config.yaml
num_hidden_layers: 12
n_experts: 128
d_expert: 64
d_shared_expert: 0
hidden_act: "swiglu"
router_score: "softmax"
balance_bias: false
init_std_router: 0.0119
lr_router: 0.000925
tie_word_embeddings: false
beta2: 0.99
batch_tokens: [65536, 131072, 262144]
max_seq_len: 256
Below are experts of layer 5 (counted from 0) of a mixture-of-experts language model. Rows are named router (the router's row for the expert), gate (a neuron's input weights, with its number), up (a neuron's input weights, with its number) and show model dimensions 0-111. Each number is 50 + 12 x the weight over its row's rms, rounded and kept within 0 to 99.
Before each expert's rows: a language model's description of what the expert responds to; "mostly gets" lists some tokens that are sent to it at least half of the time. This comes from a sample of Wikipedia text that the model never trained on.

# expert 28
What it handles: Month names, O-words
mostly gets: " November", "igital", " April", " December", " March", " July"
router:42 46 46 54 49 52 48 41 47 58 55 45 46 44 59 56 40 60 49 51 45 48 41 25 71 54 50 66 54 29 41 75 27 27 52 39 49 45 56 45 51 52 66 69 38 69 40 66 36 59 68 55 60 68 62 61 44 67 40 63 32 55 53 56 37 29 60 60 34 43 45 22 31 43 57 49 55 62 46 49 43 52 52 59 39 72 33 45 41 44 68 41 45 60 52 54 70 57 53 46 63 66 57 51 54 63 27 38 36 39 32 59
gate0:35 71 34 44 50 44 62 55 56 49 56 63 58 54 36 41 59 45 68 36 64 28 63 69 20 61 51 52 41 45 38 57 46 68 44 45 44 40 42 30 45 32 68 61 45 48 26 28 37 45 40 45 54 50 62 59 66 46 37 38 49 70 49 61 30 45 67 50 55 28 37 42 61 50 35 58 49 64 31 32 61 45 35 50 55 50 50 43 44 43 33 51 66 42 70 72 52 52 37 58 64 47 45 61 55 56 60 43 51 26 57 59
up0:44 23 32 37 48 56 66 41 76 45 64 61 41 58 57 39 38 44 39 58 50 57 28 61 54 49 43 29 59 30 45 64 58 51 55 41 62 48 48 60 42 63 48 52 48 78 48 52 62 36 38 42 42 55 55 61 43 53 51 59 43 66 56 46 52 45 28 51 65 41 44 60 58 42 59 52 54 34 84 70 78 55 45 53 57 38 36 35 65 50 69 65 66 12 29 52 56 39 59 71 44 39 52 36 47 57 46 25 42 74 47 41

# expert 17
What it handles: F-words and table dividers
mostly gets: "|---|---|---|---|", "|---|---|---|---|---|", " fun", "|---|---|---|", " 201", "oub"
router:36 66 63 60 64 24 66 45 27 68 65 54 25 54 37 45 33 64 54 51 54 40 51 41 40 54 53 69 68 50 48 53 56 47 55 40 34 53 61 49 66 64 38 41 38 39 58 58 62 28 40 53 62 67 41 51 61 63 47 68 46 61 27 48 37 42 42 42 39 54 37 72 46 48 61 72 58 71 51 62 50 56 40 59 38 36 56 68 51 47 48 42 59 35 52 65 33 46 40 62 39 36 64 52 40 32 45 30 34 44 72 66
gate0:54 53 47 49 46 44 38 60 51 55 29 46 60 62 50 40 51 22 66 49 73 70 63 55 56 58 23 53 59 49 47 62 49 81 48 58 36 61 37 60 32 35 44 66 53 29 54 59 24 65 51 65 40 41 50 70 45 56 57 60 31 58 75 62 61 58 51 42 47 33 58 46 65 42 59 59 40 52 32 43 47 57 59 63 49 66 49 49 58 50 44 62 63 47 43 47 53 48 45 36 29 51 57 66 48 47 60 35 50 32 33 53
up0:48 38 58 27 51 55 54 39 43 28 68 58 61 38 68 51 69 76 36 63 39 50 56 37 40 27 62 34 22 48 54 52 41 27 49 39 69 68 47 46 50 49 53 42 55 73 41 50 61 56 46 34 62 42 55 46 38 50 41 50 55 44 39 34 68 64 49 55 63 53 46 40 32 35 49 39 63 56 85 36 51 32 42 17 51 49 24 77 46 55 47 64 53 56 60 54 61 58 51 51 56 55 46 43 41 50 38 37 44 85 51 34

# expert 21
What it handles: Line breaks, section headings
mostly gets: "\n", "\n\n", "==R"
router:54 60 66 57 44 65 65 30 59 15 39 70 66 79 44 61 39 49 61 42 55 60 69 39 41 54 61 46 51 42 69 50 50 47 42 68 40 47 36 40 56 61 56 52 45 43 26 55 21 53 49 56 58 60 57 61 31 58 58 60 55 34 64 55 43 52 54 44 64 44 36 34 53 57 30 40 48 38 61 49 45 49 60 53 48 48 65 40 45 60 61 54 45 49 40 67 56 52 41 52 30 61 59 50 47 56 52 58 34 45 78 45
gate0:68 39 40 46 62 70 65 41 57 67 19 57 40 49 65 50 36 57 59 61 42 41 46 51 46 57 48 38 35 58 51 62 50 46 44 17 56 48 49 60 36 31 49 53 51 57 34 50 41 40 48 53 40 41 44 69 42 46 47 36 59 46 50 59 55 43 36 58 36 51 55 51 24 59 61 49 44 48 58 45 59 49 65 71 51 73 32 54 35 73 47 42 53 36 50 53 42 51 31 61 64 53 30 41 54 71 41 51 56 68 63 31
up0:47 38 41 66 47 34 43 59 49 46 60 47 40 43 45 67 67 48 34 56 46 45 50 50 54 65 57 48 72 49 40 44 51 60 50 37 47 48 53 45 55 38 40 50 51 54 75 45 64 58 64 71 61 61 50 48 50 47 40 61 64 47 43 30 51 39 22 41 44 71 80 18 63 34 75 53 45 29 51 56 19 48 49 48 41 53 66 29 55 37 46 48 51 48 43 56 55 46 46 17 56 53 59 60 54 41 59 57 29 51 57 36

# expert 35
What it handles: Verb and adjective stems
mostly gets: " r", " loc", " activ", " dec", " contin", " hig"
router:49 50 36 35 52 33 50 47 34 59 43 44 45 50 42 55 51 49 52 38 53 36 51 27 38 61 42 58 44 45 70 24 35 39 54 70 41 59 53 54 57 39 58 59 59 56 44 51 51 40 39 51 45 61 50 46 42 48 52 57 57 54 31 52 35 51 69 56 47 32 45 60 43 40 50 66 57 39 40 52 42 76 64 42 44 37 28 42 57 54 68 37 36 51 45 23 70 54 55 34 73 55 71 41 80 45 34 48 42 38 51 50
gate0:43 60 55 49 40 52 52 55 32 41 34 56 79 59 54 55 25 32 63 44 50 63 47 44 37 48 52 55 51 47 56 86 57 37 74 35 40 60 17 56 60 56 71 65 59 71 65 39 57 60 46 40 45 45 73 61 26 48 62 39 41 71 45 69 51 57 48 53 64 50 50 66 53 51 46 65 53 55 59 45 51 40 32 60 49 56 43 28 30 36 52 37 41 66 52 46 59 55 44 65 56 35 41 55 61 28 56 48 38 50 49 50
up0:40 49 52 55 49 47 36 53 54 39 46 43 60 66 44 74 41 52 51 30 44 51 55 50 43 49 59 55 71 49 52 78 49 47 58 42 44 57 27 48 72 53 64 59 35 60 53 27 55 54 49 54 56 57 80 44 15 47 50 50 42 73 54 67 40 55 54 45 63 27 46 48 40 74 36 53 60 53 56 57 48 64 45 57 59 58 63 41 31 40 57 32 50 49 56 50 52 35 56 69 59 48 54 70 72 33 44 57 38 43 70 64